config.yaml
d_expert: 64
hidden_act: "swiglu"
moe_layers: [0, 1, 2, 3, 4, 5, 6, 7, 8, 9, 10, 11, 12, 13, 14]
batch_tokens: [32768, 65536, 98304]
train_tokens: 246300000
Below are experts of layer 12 (counted from 0) of a mixture-of-experts language model. Rows are named down (a neuron's output weights, with its number) and show model dimensions 0-191. Each number is 128 + 32 x the weight over its row's rms, rounded and kept within 0 to 255. Numbers have three digits each.
Before each expert's rows: a language model's description of what the expert responds to. This comes from a sample of Wikipedia text that the model never trained on.

# expert 18
It responds to: Word-internal syllables like ap, ast, ash, op after a capital letter in names of places and people, e.g. St-ap-le, B-ast-ad.
down0:158155137114152136107114103121112155089119083183149097139072113060159230075092132138136127125159159155164088143144108134145095127128099095150160112136146201202128164095107087067074103134130148133176111090120082079173191156102097110095139168111125143099130110158167062109045130093157140128130125095111146149126123129106090180164120157162104087131149145101181109157168130135187125142120084136106096109130119141087060172133145110137085156091151098128054079141134064130211122106158115163146165053147149107136120083141071137105137135118089112108100162112162125129115140138112162157
down1:080151090112121113151121126100163125181183167106191163089191183168076082146111063171091119113123125107129099139135148147131177083101148154162138119123112129077135112122063133155104148114137124138110165104160108127150172119136121151076158112122062153098143125035177173061140147166130128119148167142123124115097161114152125105083129126122101129142144126151118169058160142152177102108080176171152131111146126082086105179165148128093147102086164149124094111148169125106083121085122153136157064111197129099101134148163109144105140152187124140157065149099122102157166121157185184030
down2:160115154135089108145128074153111217117094201100124080112109204128136141126150163140122145167145133135115153132163172122121102102080080109160108191089115172133145156121158139107153074118166141145180173193059118126140195134112126129170145147180101164114149122126103172094126139123112171119117108134144142128068105153070135118112137140126080113101149208135095100142149166147131147185144152091154146130179115139111092139144175124096107080131107110128089128145093153130149080145165180075090121100111101193020161154091096128155150117088084053142155101130132135135053084123137118146
down3:158100206158137083084114112191197166113091157133152112132142145078100087142113096092118095127104152100181133143137142115081131154113128160106118159138147119117175087108152145153141119132127144179094193104166152158132088103157151119141103207165107132129132141090110139140123138084107179119138151156069149177144150157102124111113071119130149130121182136110141170122114062160146122180164158141145145138169131100081197121137130164139063206170118145158112098104176105160184017148155142146129119174123118184137093189148101174065118103082121144181182114119156064135123125140106156135

# expert 17
It responds to: First bytes of Japanese, Arabic or Devanagari characters in non-Latin text, plus odd mid-word fragments such as fac in de facto.
down0:157196179130121149104151109159147082155097174102165116122133135080101146112156124157154125171136136133164052146124102097081182137157147085133140099126126156117087118115161102112178109132146106169123192118091084165064140094195142098157089170174136095154154163140121071129107102153157175121068129122132124129129138173131108166211113185139146069095114129140096162197124143159082150106147152147101177173108106166171130173141119139159101164107082135164147050096078131123127115144133159125092127204130094079165102141144114117119150140118164059156078124141148106088166194091139108079
down1:148095110104146122157145114137134033100129124114110114096110074107094076075087092126048099182069074101164159104083113107142171131119067169128141079157137081116071124112090084142062118117119114091138101110115085118147110114086111133118075031134069152101107146136129144160170133143168110126205125086118123172097138132138143061149133117132207165137081138109213123117169124127149115114124152085113080084106119149120103134108114151088171107125108096107144114109078104112178074121141080149121081094166091132085113114161103102124127104175107113108165146135087106148099082141120085121
down2:151105135126144101108147099153128255126113173145137100134113126131169198126133135138091109080142103147087100106173133105073074138109135126062106095195120140153144142131095119119142099108148108133137148189135159081124130163106135118163114167127145117149157158138127153143068174125100087088174101147140139143136164087093149166164144078153057171116071109110133134165127100139173117131131155113140112077112182208071121081157121167109132124062137133142171120156097136186139162125084124111132093076121142150157118085168126090100132148041139090134124099158160176121204099115141091124
down3:114138134107109096081120101153126186163073160074154103140089107160142168117146131171122089097138090133117110086202073026110148140136161156069105116172122153135125153137112105130158130154100141114122157150116117087141122198104168073161111170094139154164107111125137102119191166113134165095094131186098151168119129166058116115139183075175103160090075141085087130130141131151170134147203165137203101120109154189139121163184136099136139128105140125170153123158130181133101153114127116084140126104113116102114113148135137143182084152036100121090116131120116164032165118147138115157

# expert 54
It responds to: First capital pieces of South Asian, Slavic, Chinese and other non-Western names, e.g. Kar, Kh, Bh, Raj, Ts-ai, Sh-ikh.
down0:145146085168187141123096127109112121176142186127166184130078119138093101125154116141130123154133122141143140055112081115164120092101104086103111132148111106074147135120133087124071086139129130169157109058137106136119150120133073147132028155121143139155076128146123160117147149149144081138103116160139130116149216139090140177121121146105105111154130094119123161101164145105047154090127192076105135174122115184137108118105171079165091122151124121161187045120120146129164123182148069066184154102148145153181172179179133131109171156133099135173163124086084097109145095163118166071
down1:105126103044151107095092177129115157092072213105156160127067184109076142158089066160101144093149091162111123150127118121148113153107134125075095141149142085143165161088062110142132151105123122069160139165131162106123089104153034112108114123145087195143133154100131143141129155155126149162099189166129102136153115105143140139074161173148176119138222124136143176117113141159151151140092069148129127097164189109164159162105175124157105157132096146157130036135084103125116123078118116105130127121107139154139152092113114139121137146105138094129229132170105084134162162143143144090
down2:124124096138149096118152122152139149134081094149196152125110128133134093124062213144124157168072185143116064089113148091125103095123122105081124118176139173106156069109093125132084114138144078149152221133102076157159139114172116143141089098143131116180133168128095173155164170130170120086136148087139121105096180146116072107098129126118146088150065098113157082137135156119141100136075120088134147125098089142119047127169114065131085130092169144174106055149120103135176129080123087152192130144132099090145101121161101166166099105153149066192097099082083156107111124133096144154
down3:149119168158255175100093159106171116108098163083146110099144108124162121135122123161143163144107185088118077150132136100070112128086151120093145055165110123135189151141148123110093117147123114139148198121081196152126124113117167147140123149063094113156151072125091174141117173119119159162114128103118167148124139105117115124105124178108116179120175136079107153117105138107161137163154083132113084182133145144141121111155112123121109115115150099162091184130104118109120099191143101128146111079061162112166115179125155085063171100174048233116099136119110124173177132134142114142

# expert 42
It responds to: Month names and the comma between day and year in dates, e.g. January 23, 2006; also currency signs like $ and £.
down0:203108155126160148131114136094132118118126120182106124115127131135108163118157167112173096137191115126197112073103138091137091146104125151136137150135112164075086193148123102076193073171154127171149125163129140101106151096159091041107109162099154120103087147161140137123151123081081108141184075168092128130074107090132080145114126144200102093103130115121138168147076117115146127159194105083085091130135176075107149148137121178110157130092110126142133144175064129166135114136129142074113161092072162088128097188200148082119171102114073127161137118202115068112126150105122134088
down1:163119140153136123164113144143171137147129170177113152126118134134143180133085143089122117136065165151130136131175170160130171145158169162127157136143117107144137135150143130107108104105138152164093136072118132116135183155153114103116047130114146091162123183073144147168100090131210158101085123103108076148090135179151132119178169105105171195091104115138090124133109136146112142123203117099167179167138060118105107159193091162164108170124142058220122099103139144131128141144089138187137143187152132139047159131147157146136087174121165136020128152144132159102099159089169135094
down2:110093136189135118148117139153158172111102148129123172079207114108118073138072123082105113148104120146120141106093114151103118122116099134176129137148108155120143075146088131136147161135051146143099116079118088057091163108089162111247101087124144129088105138122152074155177083150117073105142153117115140115195177080156132143138111110106101154105119176093170128097165203147148130104138087130131098111123095154070208144142134113088143083122165159089186069115142156156155135125139096097117115164159086154153121065131156122129115103065109135133083131052113120125110125143088084175
down3:090114161112134169092105123133103207122095107054108070140161083110130103087131115167124176112163109156094116235156081118176103167130143190040142102133167099109130127109158090104127114067079134159169167150155178110094171111088126108182135115053084156122139127131116113123152116222122134082116106132097144114119070123098131158131161187113134137081125115132150148152136103151129122125169116094132124097138148181129118106088099135078133127170085142126136069126131175129146079117093152163177115083155147133184143146161135149097164134053083177175106131129107115101134145156180141151

# expert 12
It responds to: Prepositions, mostly in, from, on, at, into, near, within, that introduce a location or year, e.g. "from Kwahu", "in 1938".
down0:110175106159115111137128167105142066072129128123141184167119152114109129110086146122150098097136126154160141125125141111102098164121109100152145097138119149151125138129148108145107121106154147222145130043135068111153171077080013132113103158113122107173135111082090106096123121167126099118100187061109133095117217160157171117124145104104165170144092113134078154118102101153124177112113134107123137122123121090137101131156082121121102194133136108163123106108200120161069163173183132098074088172118088140091141142179164148136157121154154142056142222133123157108110118058111100110
down1:133071144143140133070064048148146193154087161151108114103084130123155129120106221181049101126131099153174095172144101155069123131130144113071083106138097099166170141161114130123107120101151132150151110103115157133133146113055132089067129122109116101155117125136082133148173122111185123189148100092129092126149132057058133124159154135082166110176179116081147072187167112147109130132093121143149144109108140072114065097144137119112119212135115150144135162142151124148140149085101109099157104130091150126158073139164129121145171048133121073080147143162098139124180123128119112130
down2:166102124142099087167212129130109141195139107141139165095133060138169129064133134099130116168095141121103123101166209162173124158129093098166072128104142137096124118177107169122145119127089139158116154179069110148061114171143132119147150129154192152075133148150133103117194127170107146077149102114101169174120048120124209146121084136123171101130111148160115090081101157191131101109094137085150155056159071173088123141126121133132125154127157102104160116082118084088177134145146118107148104097173118106128163135103161121083142097207125158167122116102121154102191096127143147173
down3:186027164154095090134123121161086225150158119154126073105078147122204127121177092167159152162134160095074135167074089108188163093153106151126069109142119090115151135120098130079111118218162132196132085174097174129067155073109083123095137214107105097127126192140106119122145102082134104180107147115140164144060075157098189128113127106102115137125105157084141080135137130124141160124127127103150191110158112122133166165160155161075119136174138161166118158115083091107108124109107129132142091135128134102113094095127115119133092120157098134139154112154135124131139112114151105129

# expert 0
It responds to: Short word pieces inside common words, often in quoted song or book titles and prose, e.g. eg(oism), Bir(ds), Al(most), pian(ist).
down0:126205137132115087198143188143161142121082111120144077134148221088196114134160133100112127152144173088129131125132192124134126117138128192152172148139151180145170104147153182151126114160115123141154176166085190134107132160117103142106149160142135150106133105184086110114100096080102069150124182115099101096101164160154146106127147108165184128166147159125100100129166085112112151145137171112146143158137111121077110085116153161072130180085126114177200164122148118189082147138153156122171131178096048153147145112124147153148057152142144125133066124146126085099122153122071138061
down1:101178168133160108128142123164158126154102081186143116156112118088130089140137124132163117140079118123117118194177087189117150128134148132121052168139156091138079151126051135102101141149108134127180142110162194103138119168180094133156168075115103114127101168105053148113125185158161126078113113079154097126146061178089099089106151139144120135154127141148125083152143190123147129157118136183108079131121116189141105101134145083122176118076071159074117051170076109125121163107086110089146090143167152125067125084109137185155167128141128108100051109104078096118170150122120153142
down2:218216116101117158170107102094097151152095144109177175121134115139130069100150115157140148167189110139105147101140087163090114122105027174126093090153132150139141146123148175162134132143180151172158212149122111119130127146101115182056146127125123130121119167118107109130099125148139172098162159115135159190117164206171099066126120105162068134136108147143117128167119112124112110127120110155150140130139163156102131172175094098113146134134103115152046088117150125142133137126134126061102084084125198100123145115105173135039113173124122148112152127129140221169089094147148140105
down3:145080105178156104131112080092165099142141078179128192112142173118159157164077171131185194151143095134141182170149121170128156139027097083144119114141121113137088056157170152151169092171118172105117086156133170131120147143191131175073128132133061101118109165151145060153173094187074128119121125062121132130156140118130140145115146135112089175172131080141160168088101165107124156133140086126126086145150127125146130109157125114105156148115190062120118166096164116138118144128130165150097096188072095120142110117162144134113167092137171174136180181141068107126153094134111102148

# expert 3
It responds to: Word endings and first words after table pipes or list dashes, mostly names and nationality codes in sports rosters, like SCO, Tommy, Scheduled.
down0:211133113101136123125148130109152140139120134104135137146121180174077143124116131155124108136154154169133127123157140135145158208131155135129084137165163116122067097138096146148200170159084142139072174133123048178174101131127076147120106110115029146104096146152136186115166106139100138128136135179184141148173123157135126114154118118099112073141106102135136053146171109122137116087110093101106230152132175170157080128141185147164072069128121112122133078170129149084159094139102086114107162153128141121151173174120181144088114173146173135048148161133169148146127160087106160162
down1:127153117112156152143194135142186113164126125160068197164182111115109130120137069138132086099124125184107064161160094183155110173090169142120106151146149198117136098120158105138111070114115089180177127116126136040142100167142132142141101103133152113160112192138130132122199171161091136093207128096151116162110089092118171156147144124138087149149136137141114134093173163169130090082119074132136186120065136167114122177165124158145175121128088130142068183155106107131103144093094160142174136136188120102130117102178092113145048184137111140122150157130082167165124180112126131141
down2:107101173110149113139145108148198100084160138109155080162160107168123118145161128119096098155103106128231133183122158089145136160089191143172188127136152127123160119095193090135068125153123131145097193181153126101126142119067147160129150111112082113110168128105155157133162090145071159081190167190136110115163157072124134119144127127144131053112119163147073164098129139106129092154124156139049143181121087109092144093129159133150112151133095159128138085102153120124141108147124116096204155154105229121147096094159200160137138097148177089091093135144131165150095132112140102150
down3:122174098176140098065132149121172122126104163168138075164135116144138121135157105076110179126120156151112156122104194130160094147170121157127138171111100104141140090121076140097094152146081124099124112166153185173116178084047123083124071142142061168145145095187117109205141194142078123097125057106118121142090127160100157138092101123152168139112138135130111083146100141106159116099139115111198116174128165112162139142157161079135175109129159097165068129113136159161061154155098137181164150114132135069134149119150174128166126200159138112060099142081159111090195138150160142149

# expert 25
It responds to: First pieces of common nouns split into parts, often after the or a, e.g. In(fantry), con(voy), quart(ets), interpre(ter).
down0:100147115097170092113177127113105099137110188148121136145035089080154121168107096098076156167150142171154168096120213152125147115091168091167131101148130176159166115074162133093126055096132160136127115112157108119167106183105106110149170131129126117115095141145130148120080115139149119139104106107107107132112125108173158133109160124103168089119117079128076157129081130108095112131198112114089092195169137146186163132099132131074132125079124091069125106213095084132090088094083137141106096063074081156102161141103119092110205133094150170095138118077145135145111182089168128149
down1:067105097146115065137134130111082124122127175158112119150115124130120149097121152125101198102085067063176103113197163094111126139178124071119118151142149149112110099081094100145094145140156152086170119171126102099089121166108128095082179125160121136087044123132127116111202097137108134162088117106138072167172103143084115169133107130131119095146108136144159125147138129129214108108125149189151071043115168190212111137103149113134141083152120108093124114178088145173152112118195123122146123100112174169143064110098100128084120095140145120144160113120108130143080101151186081171
down2:115110195089162086110154128111106115119066148108185126141120093189132131175150160163140101115138077135101170062158105152093185147102131161134116144111131151160159137072135096171185159138149092154133228125088165185056179100134073140146138129112136127110104108085149151157143157126141137111152108137145070174131103127126108110147147079180171077133104103139132142103114098118127127128113190048099124104132127143136098160102086114086149174087127077128112059137125129196160134100161074127100143090119105175130156114098212085099063139172082089112144099122102082135131121087115153141
down3:105117146177122154139203126174093146145132073191154150170156151130099108165112093168098093116113191138162126148130124121069139157126132180111169132107165119145143107163143112137152170149126152180068098113125155139044129154105076122153095101103162173109131098178165201075167151159081118130134080131155144179194107193166117111124125129136176134059179087154124126161109141131172100137103157100152084158102083099135133126107137118137151130086097158140140138069165100135098130057113138144098147138080119055139165172167111130119144147190069106155175167102170133129076143183120129112

# expert 24
It responds to: Given names and linking words inside multiword proper names, e.g. Pope John Paul, Church of Norway, Punta del Este, Sarah Jessica.
down0:150079121062045134153106119105147162122107125106129099149174142120098143120185117127144103083097106119173139138074104082132125136150133140101109107070132161137167129118112115122170101136122125162061052071070180181153154133140099067202133138079136114150115138137076107156124070160145107136118131063109125116117064121122160158110156137182100096121095065124098106159129118128182109159143150134156079154113048076121105148112164148146114071150076140121112135098069134134144185118088139112151136104067106131123165132094069195094118139087188112161122094174140093137124162143092162185
down1:140126057118070133144165121064154117127167145190110074118144159090133159183067150124122135116049155093152065076117166178097171152169067153120112165100115143114102061152056125155106162100140064105095091132123114139101136156029076090123165127094117158098167121164118150101108113157083136145151129157099133114099109127159132131140137115132154124217154147123138084149089155136129098094119149065150154147146077145114156170173103080125147078144117116141101075093151137151123098069131101157135135121162085107161128084093104129078137064107106103080136143149116099139107147165121074119
down2:162119114088150177083157167148138157099134171106152136144090140113097151122120114129135143178123158140057142168059201138158143114091215119093135153105089073130123146119164145119105137135133191157152164046102160116135055110181130144130085101089145116242067168063109118069163123115182122131099149128146120088145093103115139143101096135103099138167062138114199146178152164136134124134090104133098156113132126095118130162142097114118078082135091126125155132166140186134139082150098126148168112122084080116136151147158132140173151190113161127111124137125129158189184141108091115172
down3:164220112107125180121193133169137094107120143092159114109086159128141163137109188134049120127118135129117171077113111188103168122089091045085128179184106160079166167073100108104120119173153144145144089226114093094095128123130122102124142089111167110112130063159149145074118122130087149134084129151091112104162206129100154126142103081112140133112104113105126188095164138173117108130111066110074126173118148126168137116130206100111062126150145137075114122114144107098160117095135096127120165155159113141197144133136127140167092084123132062124150136180119116158138140156154149126

# expert 22
It responds to: Words after a preposition or number that begin a phrase, such as years, months, more than, New, North, plus commas before places.
down0:174225125147198087170145155084143064131179142171120132083113165085119128075082090165130170116070111155153134112157138133118190128150087150157139103124087103108092114119101132169142160112112155111132210174196162132160118105126194119118107113139136158101127112117150160139074153143090174123113139168082136162090176191134136116121100120117134183117103173146132098092095138182122066068164117100141126122125171177061105111158133132100129170186153094158136117140134104151127197124097125130132137072183161166134120154133081113120101156105126102117131123136092139045158112073130100093
down1:143131129094162116159153069116127132118086148112172108101153146113100128129078158086096150079135108083158092143123112113140076139147115166078140053122135130179130138108144120141132181082067132135161172097208194117173084223144134176107188097088109142129171195114140112116140163073120115117121130127170119131076175145153107193112101151188128136080180121132121125133086128118165119102099157091075126171080127102101076100167132127121146154144116146127136145159133144097082134151135191116132086064120150147168138152109104130053127126068060139166097122163098127103138125173159185167
down2:154105117158094108128159141106091147100119168093094111124152112141143152132152132147134121106143171124090156120173180127102159124055150113187137151130116115098161111175119166118110129152159147150100107128094140106074129102175138124161142054121121114148110082097104068184178134145150109175134146157136165134128030111076125114140073124114094099135129161145180146154099169103120120078155073105105074071118101121052098093087097138144120131126118101133114111055078142160170084068147109081068150187125095135106108134193177126141167103204120157146102149087102164106135059140123048153
down3:125143205189137038204118142154103123222178094096130169089159089106135141084112130062083157158134142109114122092127060149147168133099110139116138121146113164125093100144122078088125147133094131099174129177125074053180091128128088102133128084164079118139164108163131114112090127173128147070166168134122150138124193099114123068086148105128089114096123089092157127116106139122102119103171132152155145084115060124100091156139124130105149101134129138143085120128091091082158119212136113108126129173127151137166139114084178169163118122064084159071083134104137138139113144080105145107

# expert 28
It responds to: Opening parentheses in table headers such as medalist(s) and Writer(s), line breaks, and word pieces in list items and section titles.
down0:132154114077149123136180130164120125111149191123151140091140128099090144135121181127135111091160084167101173147122142121091128148081152121148105125168117125144146090080098125109172116109141164073134130142154137091172127122111128069170173106125110155145155146112150197172071099129103186174159153052151073132085110128172114125086165161111120129148133107063090124134114118147108136167166147102073182149115126189216141137137182076144143140121093100129101069122165137166100118184130157142166142094166218121084140184100085062115122170129095164162077139136103063134178142089111131085
down1:167162156121154099097079133151097136182177109097113147103102150161103117129160068089103118101104139086094137138156174170110081127104133120136147154126154114065153151117061099132145140132099085148151104152118139192139151137089122099101145111155106123082170126170119165119114062111151163082104074145111146091132116092080045179101021106096090076152103170091132121162140162151148095107169124076122127095150190117151117139141112171152122084168152112091102081094130165132122180119135123075088112062172083090131169093112163092136095123175102146097120097130130130133146136134072203181
down2:093238152161085089170136216120125089146137171157161148129116173100126050138105139151099112129122129132088095108133077158134085135091150126096132110161130169176165127124099098129106156114168078143143085112133150140140126116160211160132155111121122170134178101128162138132171085143119150114122089106103124102092141195139148134108119131114134139105128141115112101137159139175134123138120108166156070118137030129079139118093159080159162149105152137115109074108136184139093134123150147097201129142148109039158098165142205095131171125108173100132208140157181165111192129144097159130
down3:101193106132107176119178160120096160131151137153161164092111083160192114118129162122131142052139135158182098157171119084156148136123128108155091081115126132127150097130107185100152111191136084115109156142101158096113144194131197051183130138147183133146151156158086037123148192042166102113095117148104093071145124174109162153128202159107125149167120201099138076129141115148093113105113143108134182147088152124099108090107110119131134094063096136180125122092101102133105152081168041095117126148108123133134147109134155133156119160133115105116154129116111149131091179124095156162

# expert 43
It responds to: Line breaks, table pipes, list dashes and heading equals signs that end infobox fields, table cells or sections.
down0:136178124135147190184080185154141069108142122116123088126106067040134161152099107112130091115189026111162109146099108147089083120128160128124094157118142134119109090125108107101064146121111142132151136140141148170158178120130074117144156113132097080180143123149083155157163163094083084132120127079134063162159154112107122125121078066144133144083117146153164167108063172099091125135099095157148116173111120131192128144149176106143127214099144160118099135128136116186164131115172100128139144110132115156121139161149162159160102089105032177120109094079109163122118097146187143145
down1:134096202092127174130156068153115179120094087137134186112199137146093092131118102125106148178154057133116109129072112059115145172132110107140141169172145140056147138108066159143178144106116077068219121125150179189201118081128085079144095123101139096141098165057152097058086133176131171138104147130105152120145117114150140137113129122093177132150095122172096136158110133139174089123118114103136135116075107118131152128175154096201104138110116124176138141145129155115096096071145125155114092110103100123117144152150172078120091151174136147114153167128176103084101114166120162114
down2:116160173135170128100113119168149120151098066194079153123144125099142141098080135195146090122105154147123159104160119113167131183144153149171119142118084109133133082123107108189170061108107144116149215123123123092134149155110146145180162121088125113193113083139114093144057149148145132120126143095110127093096146098133135135121133165185143204133152162130131133171109090137127099220131160116137092114124086172118118180108129085129233061113145135116088136146111125116169148200162072160152161172149129165072157119113202135129078126100131111128044126137147130162133129082136121108
down3:095107137141098171086165118154151182130089078159139106137118147154102091108144186118115091113137188122141122165104131101112118134147093089160135122102129078145158136144110135104142162079171147114134116203149085093157104077131098155128125124136111121140083197092119080057115116128162189120085163068094115124167081130092125140141181098223164145138140106101090127167146185158161126154094058108114177163147141152144107161106118127153189131064085155071173111081158174141076123117069127151158142104130108081144113180149135087094151135152156117133096183055168092128131163084136139165

# expert 55
It responds to: Verbs, verb endings and subject pronouns in plot summaries and quotes, e.g. awakens, commits, think, know, she, it.
down0:152142124130141176158158134126122169160142096111156153168085194145140149150123122195174115115078124146064118099143184196068069157071135112132090137123110127098117113149143120146126125153139140136162130190126114161074137138097098177173124157115088102138143138163130125126197133063131107078102109109124117058160134150088129113137130170154133103099163161176134198095140180102087086108173132125064136106133129134120075093145112169101105192128194101200144180152133085137122103169199104116144099131142145159161171136150116149131166166123114118196104099122137140175076118140066101199
down1:181198161114131094159162138167146101160181110141087113123098079115132155176160145142080125113131180089168166141126182093087136106112162135142147084156125117087120132148117136161113129087125125202128174126139194033182091134124165130143130136183098130138152163088177173131166064129072163141081148183063170141124187113146151117140162137113107095145162098106131089091098145135122140129139064079127153188187133082107134172187151069150147168131132086157128160078148174138166160135095123097118108124112192131086115146120159095080131136090069141138129181106133107114129135096123153124
down2:090138138145123098126114160148096118059151130066132086186119150097114189058113161160158179171098182135132079139162133127110091177119075143145109100081148112149144098087101133087153212115100142133147082145110162182134163157150132127089176246113141168158140098127120095133150084091103159147101139146101138123144150122141144117113081073135130122152176142166152115062178160118179091154143106113167150108085118139155108057079085166126154123124178165126158035119164146139085127158141110149153123126146159102144144119172149110135067105088133126188136152145083155148116097147140145164
down3:077098121117173068130064078067135146164101104192134149104166053105111120153134113067083176046124159109134139143116105136188183106152083132091114098106123095138167123152120133161166145131107127141135113117188121147124116129101137150096133163152160088083146138165108148160123102167178103090137079103167136158087111179097159154094106156103130140081139172142093101214177055147169149149059102165126130156098151097085073143113150151091137112136144121116160146118092151092091109176134141136154078103080138088158099173114107125083073182105147113122126142162126093115140192144115182110

# expert 58
It responds to: Line breaks, list dashes, table pipes and sentence-ending periods at the start of infobox lines, lists and tables.
down0:174103122159136232122104120093087201161088131127077127143106195153096154153152098140102170119173149105172120163134161165120102160129181128104103096146177135156150139131139174166157171115162150134187081089180134146108108129166140183123177140138105128164152118152148098118178125063151114127144151190149128170220115120184125162071148125102076078175094165119086147164105151131121148144109122129099115184136113112086132117116119105080097114104111114129087151155100144154141084151122118108142145133059115104143084139102160164031122181097153182167154126127138167169097153111108173132
down1:116087172064091096118119136162095219111132142115119075112094054114127113078122155200172119127083157129097157116113118220101186092169076183126188154120112092165090160099147155138145131132163109081161103159129103140099127181113130117085087115136121151115055060119120154135171143143148171198094150121117145176106066067132149127112143143150148125150130101138158148125121120161088136104171124116141085146105156108153153166163139172142081105161121173058122147103149122133120095140123107145165110115146124128070139126123172122046120092149117132184195111122127143127166102110125181075
down2:119148176167156160125124069067160004137114112128128142056160109133134116116085118158128143192138134125126118135140091089120140114115122142208104157130130150109126097124141073159135135153115144108073226161104101091137110076096104080108108141141108157148194171137133124142047089147109094132109122115101134164110132132111134152114157104122157112052088128102109148141109165115063104123124165154212099123107149128144134167081144164128168129154081079112170118109141158098124102162120133084154157121134133115085109117085209153183074117105152157141127136131115108061128057137118094181
down3:135158115136166103161101141166121096095098173089145129147105143068134133103191131145126137132154148109205094074112151138137113137124119111116124144106163057106137133078178135149167095126165104046143147167118086147106165155130179134104158070111188114141096082127100116173087112120181134134080164154088134091110126137166071089146132106193133102149166089170134145038132029154145147063103118121100131103106145140093116102184133127105141142132140134068160138170162160133105118125114150174147117170165224151088126152077123119078127075107125167087095076106088133120101107094128124122